config.yaml
n_experts: 64
normalize_top_k: false
norm_eps: 1e-06
optimizer: "muon_variant"
steps: 9941
Below are experts of layer 8 (counted from 0) of a mixture-of-experts language model. Rows are named router (the router's row for the expert) and show model dimensions 112-223. Each number is 50 + 15 x the weight over its row's rms, rounded and kept within 0 to 99.
After each expert's rows: "gets" lists some tokens that make up at least twice as much of what it gets as of all text; "comes before" lists some tokens at least twice as common just after its tokens as in all text. This comes from a sample of Wikipedia text that the model never trained on. Tokens count by the router's weight.

# expert 46
router:40 37 43 63 35 25 48 83 40 26 48 72 85 66 70 83 64 38 43 65 33 56 50 35 24 58 39 62 43 52 74 47 67 54 51 42 56 30 54 64 61 23 56 66 27 60 50 40 56 38 52 56 16 56 53 56 78 57 50 38 47 82 62 36 56 45 30 22 43 59 67 43 12 50 60 47 54 39 53 54 60 45 45 71 39 45 83 81 65 60 61 57 36 48 35 44 70 65 45 60 51 61 82 36 45 53 75 31 49 27 52 86
gets: " in", " on", " at", " from", " by", " after"
comes before: " the", " ", " a", " his", " its", " this"

# expert 39
router:45 61 53 61 21 58 37 23 60 33 53 56 68 44 69 33 52 49 32 64 62 30 48 24 41 58 67 44 51 39 34 31 37 49 56 51 28 50 22 13 44 47 64 63 47 60 27 78 28 30 70 42 63 48 51 50 22 61 50 46 36 50 44 40 57 34 56 50 66 51 51 65 57 75 51 37 58 58 61 65 40 31 64 48 59 45 73 62 53 45 37 67 46 42 87 50 41 24 48 65 70 35 52 50 67 46 46 64 50 59 39 34
gets: " |", ";", " –", " -", " /", "),"
comes before: " ", " —", " USA", " $", " Kitt", " Mount"

# expert 50
router:43 32 44 27 81 59 85 37 68 40 37 51 35 34 34 42 57 72 39 48 65 69 67 34 70 34 47 45 38 42 53 38 70 39 50 62 53 57 79 49 43 55 22 70 55 28 47 34 24 47 62 56 63 37 40 37 68 59 37 37 63 46 48 34 65 62 63 67 45 35 46 72 57 65 62 33 66 49 41 53 55 46 26 24 62 69 58 30 62 70 59 55 42 51 79 69 53 65 52 52 39 76 34 53 48 43 41 67 33 42 51 58
gets: "6", "5", "7", "8", "4", "0"
comes before: " |", ".", "–", "0", ";", "th"

# expert 55
router:55 63 73 64 57 53 44 24 63 70 41 31 34 63 43 32 60 32 40 67 73 26 63 68 72 40 60 37 31 47 58 41 52 42 39 54 21 58 67 50 37 60 46 51 40 36 31 51 27 58 83 63 71 75 49 46 58 38 53 43 32 41 37 51 37 63 46 88 64 33 63 44 45 50 60 36 56 48 29 76 35 43 24 76 36 70 41 46 46 69 70 48 21 71 45 42 56 46 29 43 58 23 39 52 52 49 40 54 47 32 19 39
gets: "0", "5", "%", "6", "7", "4"
comes before: "0", " |", " |\n", " m", "%", " million"

# expert 8
router:65 46 49 60 30 63 52 45 78 46 55 50 56 31 63 37 63 47 56 22 35 43 60 36 25 43 53 65 39 62 28 19 51 34 69 44 40 64 51 51 58 53 77 56 65 36 59 61 71 59 21 22 48 56 46 68 53 76 68 65 54 73 33 60 34 49 58 44 29 32 61 45 50 70 65 53 62 65 83 52 73 76 16 51 61 34 36 74 52 57 74 16 39 22 30 47 63 28 37 37 35 24 65 43 55 64 69 73 60 27 45 66
gets: " of", " in", " for", " to", " between", " on"
comes before: " the", " a", " his", " this", " its", " these"

# expert 51
router:71 49 30 47 32 35 52 50 62 69 44 52 33 27 52 35 24 49 65 42 43 70 54 73 55 27 58 49 47 62 44 41 59 35 67 30 39 27 39 47 57 47 68 67 41 24 39 32 65 50 27 56 16 51 74 46 35 66 63 59 59 34 59 58 79 66 47 66 58 38 52 62 31 46 65 45 61 48 71 70 21 43 47 57 52 60 52 46 31 66 41 30 38 51 29 75 49 27 47 34 68 39 26 52 63 50 39 44 50 66 54 78
gets: " ", " $", "Scientific", " £", " −", " ."
comes before: "1", "2", "3", "4", "0", " |"

# expert 35
router:64 56 16 28 51 73 29 47 55 62 77 50 62 44 80 44 75 78 63 57 39 55 60 63 23 75 69 54 51 50 55 48 53 75 65 51 24 35 27 54 56 29 46 36 53 67 43 66 38 57 30 71 54 22 64 68 63 46 50 67 43 58 52 53 34 26 50 70 40 65 54 49 70 31 65 41 40 48 53 39 51 30 60 61 56 36 38 63 52 63 28 57 75 23 57 38 56 61 48 56 45 59 52 37 59 39 13 46 46 53 51 16
gets: ".\n\n", "-", "|", "==", "=", "\n\n"
comes before: "==", " ", "===", "The", "In", " Born"

# expert 2
router:69 64 39 77 41 51 42 23 38 47 53 52 38 49 52 30 42 84 39 42 51 41 77 77 51 52 78 43 58 40 44 32 43 37 62 27 23 74 27 22 68 31 24 32 36 49 54 37 64 72 31 60 70 66 60 56 36 61 72 71 49 46 33 61 40 41 42 48 62 46 48 44 59 56 58 63 33 33 54 26 45 48 57 69 40 52 48 49 42 36 45 10 68 72 37 38 64 56 66 41 48 31 40 61 67 71 54 62 73 68 21 61
gets: " (", "–", "\n", "\n\n", "===", " \""
comes before: "1", "2", "born", "-", "age", "aged"

# expert 10
router:53 62 49 72 22 49 69 36 44 47 24 63 65 54 72 45 72 29 58 44 65 32 72 47 43 38 23 68 19 31 25 34 28 35 61 77 26 61 22 58 30 51 61 79 37 48 31 22 75 70 45 56 72 52 54 71 54 66 61 39 62 51 34 57 57 42 44 47 42 31 46 63 49 59 38 48 65 69 53 43 47 30 39 39 74 48 47 54 49 63 34 41 64 56 73 38 32 42 60 50 45 26 47 37 49 71 35 69 61 69 19 35
gets: " |", " |\n", ";", "\n", ")\n", "|"
comes before: " ", "|", " —", "-", " −", " +"

# expert 62
router:49 47 72 50 60 50 57 74 52 53 41 37 38 69 59 33 61 31 88 50 17 49 66 44 68 62 46 74 32 41 45 85 43 43 61 49 71 44 39 48 39 25 49 45 35 62 68 61 61 22 30 37 32 66 47 56 86 59 60 22 43 38 48 64 36 61 17 52 53 60 48 37 67 67 21 53 46 33 48 44 47 46 67 63 38 53 49 64 50 35 41 46 55 74 45 50 54 59 65 54 46 41 48 09 51 65 32 77 61 43 22 50
gets: " that", " which", " and", " who", " but", " he"
comes before: " was", " he", " the", " is", " it", " they"

# expert 5
router:50 51 49 65 54 62 51 40 32 76 43 54 19 64 63 40 33 70 25 54 44 54 36 52 81 63 68 56 88 21 36 36 41 61 26 17 41 77 43 45 51 49 46 75 43 33 62 64 32 51 58 26 59 38 41 27 55 31 54 49 42 49 32 58 41 78 55 63 77 43 72 43 45 73 64 39 67 55 57 42 56 64 55 57 28 49 30 50 42 40 51 48 41 89 50 51 48 21 31 48 71 39 44 58 30 59 60 61 44 29 31 36
gets: "1", "2", "–", " ", "9", "0"
comes before: "9", "1", "0", "2", "8", "7"

# expert 17
router:61 68 68 53 64 72 48 18 47 62 41 33 39 46 70 33 59 47 44 48 36 43 22 60 66 63 41 49 59 60 35 56 42 36 53 35 40 67 36 75 52 42 21 29 54 63 27 53 61 52 53 48 87 61 33 43 37 54 70 70 40 69 29 81 43 64 51 75 49 40 45 27 70 65 73 19 52 62 18 50 38 39 64 52 47 54 15 59 42 40 27 31 25 51 44 31 60 63 33 35 41 60 75 40 40 65 61 46 34 18 47 67
gets: "2", "0", "1", "5", "3", "4"
comes before: "0", "5", "%", "6", "th", " million"

# expert 4
router:56 39 47 50 38 26 71 86 58 27 60 50 73 34 50 45 49 65 61 53 43 40 33 37 47 45 39 35 47 56 61 28 56 29 47 59 74 49 74 48 56 59 68 38 27 58 37 48 58 31 44 37 47 34 55 84 78 33 43 52 43 87 62 21 54 41 52 22 67 50 62 32 21 52 62 67 59 50 58 31 43 53 44 40 50 41 40 46 48 73 51 48 67 34 69 72 56 49 79 52 44 57 48 64 41 33 59 39 21 37 74 50
gets: " to", " for", " in", " won", " over", " with"
comes before: " the", " a", " to", " his", " in", " an"

# expert 40
router:50 31 68 40 80 49 38 45 19 31 45 57 26 72 36 67 58 47 27 58 67 68 40 71 67 70 48 56 51 73 49 53 66 84 53 49 61 57 46 67 29 59 44 60 54 34 84 43 36 33 73 67 62 57 76 23 64 37 28 37 45 51 31 36 26 68 49 73 41 54 89 58 48 45 58 59 65 53 46 55 42 48 28 24 45 72 29 31 45 09 49 43 32 39 68 72 64 31 36 44 59 51 41 54 69 44 81 57 66 67 70 43
gets: "1", "8", "2", "9", "6", "5"
comes before: "9", "8", "0", ",", "–", "7"

# expert 57
router:78 73 50 53 41 70 57 35 71 33 27 38 69 41 33 46 35 59 45 27 52 28 72 77 43 29 68 77 29 42 43 53 36 26 59 61 33 58 38 35 46 44 54 51 30 52 37 59 73 68 58 34 58 51 62 40 32 48 60 18 23 53 36 38 74 54 53 51 56 60 47 52 70 68 52 61 43 76 52 27 67 47 24 60 75 26 61 57 44 48 40 52 45 44 44 65 37 33 47 26 57 60 71 47 61 53 48 74 68 53 28 33
gets: " |", "-", "|", ";", " |\n", "\n"
comes before: " ", " |", "|", " •", " %", " Votes"

# expert 54
router:50 52 68 43 24 52 24 36 53 52 81 38 21 49 51 44 69 67 43 24 35 46 78 56 56 53 52 38 63 35 39 21 37 64 65 65 34 71 43 52 69 34 69 68 36 31 59 55 74 42 20 46 52 50 55 34 43 61 52 18 46 42 24 44 48 38 48 56 39 49 52 29 65 66 59 37 44 47 78 73 65 36 19 35 48 38 68 79 67 52 55 25 60 72 16 34 63 45 36 63 52 23 38 60 20 53 82 75 71 54 36 39
gets: ":", "-", ";", " than", ".", " as"
comes before: " ", " the", " The", " \"", " A", " -"

# expert 37
router:42 45 47 58 19 59 35 75 54 19 59 61 82 35 53 42 65 37 50 52 19 56 45 27 27 64 51 46 55 49 57 49 65 40 44 57 48 37 34 35 27 61 75 44 42 52 43 73 69 32 54 50 13 39 48 54 80 45 33 40 41 69 61 56 56 54 31 19 53 49 62 27 35 31 61 55 40 38 70 49 67 52 49 38 64 32 73 67 77 64 45 45 44 26 24 41 64 40 17 44 43 52 67 54 60 73 71 39 69 30 77 69
gets: " with", " of", " for", " by", " to", " from"
comes before: " the", " a", " his", " an", " her", " their"

# expert 52
router:59 68 19 50 50 56 46 53 49 61 65 64 36 40 68 50 57 42 31 63 50 28 46 44 56 45 39 37 39 47 33 38 62 54 35 53 21 52 17 35 44 41 47 73 67 47 34 53 30 66 40 58 68 56 62 53 35 58 36 34 71 29 57 36 48 70 50 56 73 45 58 93 55 42 38 66 44 50 28 45 71 41 34 57 40 81 41 38 29 39 83 45 60 81 35 42 69 35 79 39 41 44 48 78 52 70 36 59 61 38 37 65
gets: "0", "6", "3", "5", "7", "8"
comes before: " |", "°N", "%", " |\n", "°E", "6"

# expert 23
router:51 62 57 63 55 41 46 65 47 43 65 41 41 57 50 51 41 57 26 54 58 61 31 43 40 80 43 73 45 64 42 75 60 42 59 50 73 39 28 60 35 34 51 61 57 56 79 70 53 48 56 55 17 56 39 64 16 61 59 39 60 42 48 41 56 23 39 39 59 40 41 61 50 55 27 47 61 64 38 55 50 40 62 63 58 51 81 74 46 45 20 68 53 68 12 44 62 39 29 45 55 51 45 24 49 62 67 41 62 47 58 30
gets: ",", "),", " –", "\",", " -", ",\""
comes before: " and", " but", " which", " the", " he", " who"

# expert 29
router:56 37 40 53 62 10 38 46 31 46 36 62 41 62 76 45 37 49 37 26 64 74 36 49 79 51 26 53 76 53 61 58 59 67 45 26 55 30 40 66 25 68 26 48 46 20 73 30 55 45 66 52 59 33 72 36 30 32 38 36 45 49 38 47 54 67 36 49 57 47 79 72 34 35 77 48 60 55 52 39 44 35 38 61 45 58 45 51 63 54 22 45 62 40 34 61 35 40 56 44 50 51 32 45 46 49 52 38 63 48 59 45
gets: " ", "9", "0", "8", " War"
comes before: "1", "2", "0", "9", "8", "7"

# expert 32
router:59 11 25 39 70 47 55 52 41 36 45 80 66 22 25 69 51 57 32 63 61 62 63 40 58 69 56 40 57 45 69 55 53 51 78 41 55 46 51 34 35 52 68 49 66 64 61 45 23 28 43 74 19 46 28 44 46 42 49 36 54 51 83 47 78 62 44 58 42 68 52 32 42 17 46 42 75 18 55 60 48 61 25 40 65 66 75 49 53 49 54 63 37 49 58 68 66 59 62 36 51 84 45 46 42 51 45 52 46 63 60 70
gets: "1", "2", "3", "4", "5"
comes before: "0", "9", " |", "–", "8", "5"

# expert 36
router:60 53 57 45 28 51 51 56 72 59 54 31 39 40 58 44 54 53 62 49 36 43 32 32 53 58 21 65 67 52 47 26 54 66 48 67 44 30 46 46 36 16 46 30 32 51 48 64 48 26 67 51 61 68 29 61 70 34 56 54 34 40 49 57 73 56 37 43 57 29 49 37 77 45 54 52 48 62 28 16 52 34 62 32 60 53 63 66 42 39 29 43 47 49 26 38 31 38 42 61 45 57 38 06 42 51 23 44 57 45 38 38
gets: ".", ".\n\n", ".\n", "==", ").", "==\n"
comes before: "==", " The", " He", " In", "The", "==="

# expert 24
router:60 55 70 57 49 56 81 29 43 67 56 76 33 57 45 45 44 46 44 59 60 54 63 44 81 33 45 45 57 56 60 29 42 29 59 69 67 63 54 48 65 55 50 64 44 52 44 35 45 66 47 61 39 53 43 50 48 54 70 33 44 43 45 60 58 65 57 88 86 39 41 62 45 66 37 49 31 29 73 70 36 65 54 42 69 52 35 30 29 41 51 41 71 51 25 50 66 48 38 32 55 57 28 40 63 34 46 46 41 46 44 59
gets: ".", "1", " ", "3", "2", "4"
comes before: "0", "5", "3", "4", " |", "1"

# expert 22
router:53 71 70 52 40 71 22 16 71 52 61 48 40 52 36 59 54 76 41 43 42 62 77 57 31 28 71 56 74 19 48 66 40 53 28 62 48 77 39 57 59 48 66 60 52 36 59 68 60 60 52 24 33 68 67 27 35 56 73 15 41 50 23 65 70 10 79 49 43 58 39 45 60 50 69 53 38 66 23 58 51 62 23 35 75 39 40 53 47 30 42 52 50 62 51 25 31 34 40 45 47 18 62 42 60 56 31 69 55 66 53 38
gets: ":", " |", "=", ";", "):", "-"
comes before: " ", "\n", "\n\n", " www", " United", " C"

# expert 61
router:65 47 73 66 49 38 68 61 57 65 46 64 30 35 55 11 14 24 37 28 45 52 22 45 45 50 66 57 56 44 68 25 48 52 32 24 75 26 78 68 61 70 89 45 23 29 79 29 50 18 32 31 57 48 44 69 46 47 45 64 56 39 57 46 33 30 57 33 72 45 45 40 38 47 27 66 51 59 62 66 61 53 64 51 70 51 48 44 58 56 52 47 61 49 67 59 44 63 51 37 75 50 36 72 39 53 53 28 45 44 52 34
gets: " ", " that", " known", " such", " announced", " named"
comes before: " to", " that", " as", " of", " for", " the"

# expert 1
router:52 47 73 69 48 34 62 50 71 44 53 60 45 44 40 53 45 72 55 41 26 54 75 49 68 61 46 22 38 47 62 36 58 47 53 59 44 75 51 23 48 78 26 63 34 64 48 20 69 52 32 79 45 51 46 59 30 63 75 49 61 61 57 41 44 62 37 54 58 63 46 66 35 59 79 91 58 61 34 43 62 53 51 51 56 51 39 04 62 67 53 29 55 62 40 59 40 32 59 48 36 44 32 58 69 38 31 52 29 63 51 49
gets: "born", " born", " located", " died", " held", " was"
comes before: " in", " on", " by", " at", " to", " from"

# expert 15
router:36 21 57 41 63 61 49 45 34 61 54 68 41 56 41 87 44 44 27 70 89 73 61 36 52 34 66 56 76 31 73 58 61 49 47 50 34 48 50 68 51 43 59 63 71 36 50 35 16 41 59 72 44 59 45 53 47 30 41 53 24 57 52 38 53 79 50 48 46 41 86 28 49 44 57 43 41 49 58 30 64 65 46 55 34 74 42 71 46 66 19 67 48 37 66 67 59 74 67 34 35 51 28 62 50 62 50 68 43 42 31 68
gets: "2", "1", "0", "9", "8", "3"
comes before: "0", "9", "6", "4", "5", "8"

# expert 21
router:54 43 67 49 63 64 36 37 22 41 36 55 58 71 59 50 75 32 28 60 83 76 69 74 64 29 58 40 71 62 89 62 71 61 46 45 55 55 54 62 58 42 59 71 68 15 69 73 29 47 61 73 70 54 74 49 62 66 52 48 24 56 39 34 55 62 29 53 62 57 46 30 37 31 72 57 36 63 23 57 46 49 29 60 31 57 38 38 68 59 44 37 30 33 96 64 51 54 70 58 41 42 30 56 66 35 76 53 41 83 37 44
gets: "1", "0", "9", "8", "2", "7"
comes before: "6", "5", "7", "4", "8", "0"

# expert 47
router:64 63 40 79 45 47 34 32 50 60 52 33 39 28 49 32 36 49 51 42 40 44 65 73 69 59 87 47 50 33 31 20 27 32 43 49 22 70 73 50 77 61 35 37 53 66 50 35 34 53 44 65 61 72 73 35 50 42 65 52 58 38 43 80 53 30 55 60 76 30 61 55 52 62 37 68 29 39 56 68 72 28 48 60 32 50 48 71 26 28 56 61 86 58 34 35 15 53 39 57 43 37 25 75 42 45 58 72 46 50 15 29
gets: "-", "–", "/", "°", "|", "."
comes before: "1", "2", "3", " •", "4", "5"

# expert 0
router:37 53 53 49 51 45 56 67 56 31 63 35 17 27 22 52 59 64 48 70 49 45 65 19 55 63 22 63 66 52 68 33 58 42 45 54 71 37 31 45 59 42 42 57 32 32 76 55 55 50 39 48 44 69 65 62 29 65 70 44 27 54 64 66 71 48 38 57 62 37 19 84 29 45 69 49 62 47 51 35 44 38 51 47 53 56 59 62 28 58 58 45 59 73 33 20 39 24 39 62 70 60 35 28 71 15 57 46 39 59 28 18
gets: ",", " in", " |", " (", "\n", " served"
comes before: " ", " and", " New", " where", "-", " United"

# expert 44
router:51 61 49 63 53 44 38 36 70 61 58 37 35 61 66 22 59 49 77 34 48 19 34 25 70 47 21 38 10 52 45 30 56 31 54 49 31 49 53 50 51 26 68 42 36 63 41 74 46 24 54 51 59 52 36 38 40 42 75 55 44 48 36 59 39 39 72 43 40 47 54 34 63 52 52 24 58 52 54 52 50 34 62 58 55 61 66 73 36 40 08 46 75 68 23 18 48 47 52 44 65 34 29 34 52 49 56 45 38 60 47 25
gets: "\n", ")", "\"", ")\n", " |\n", ".\n"
comes before: "-", "|", " |", " (", " and", " is"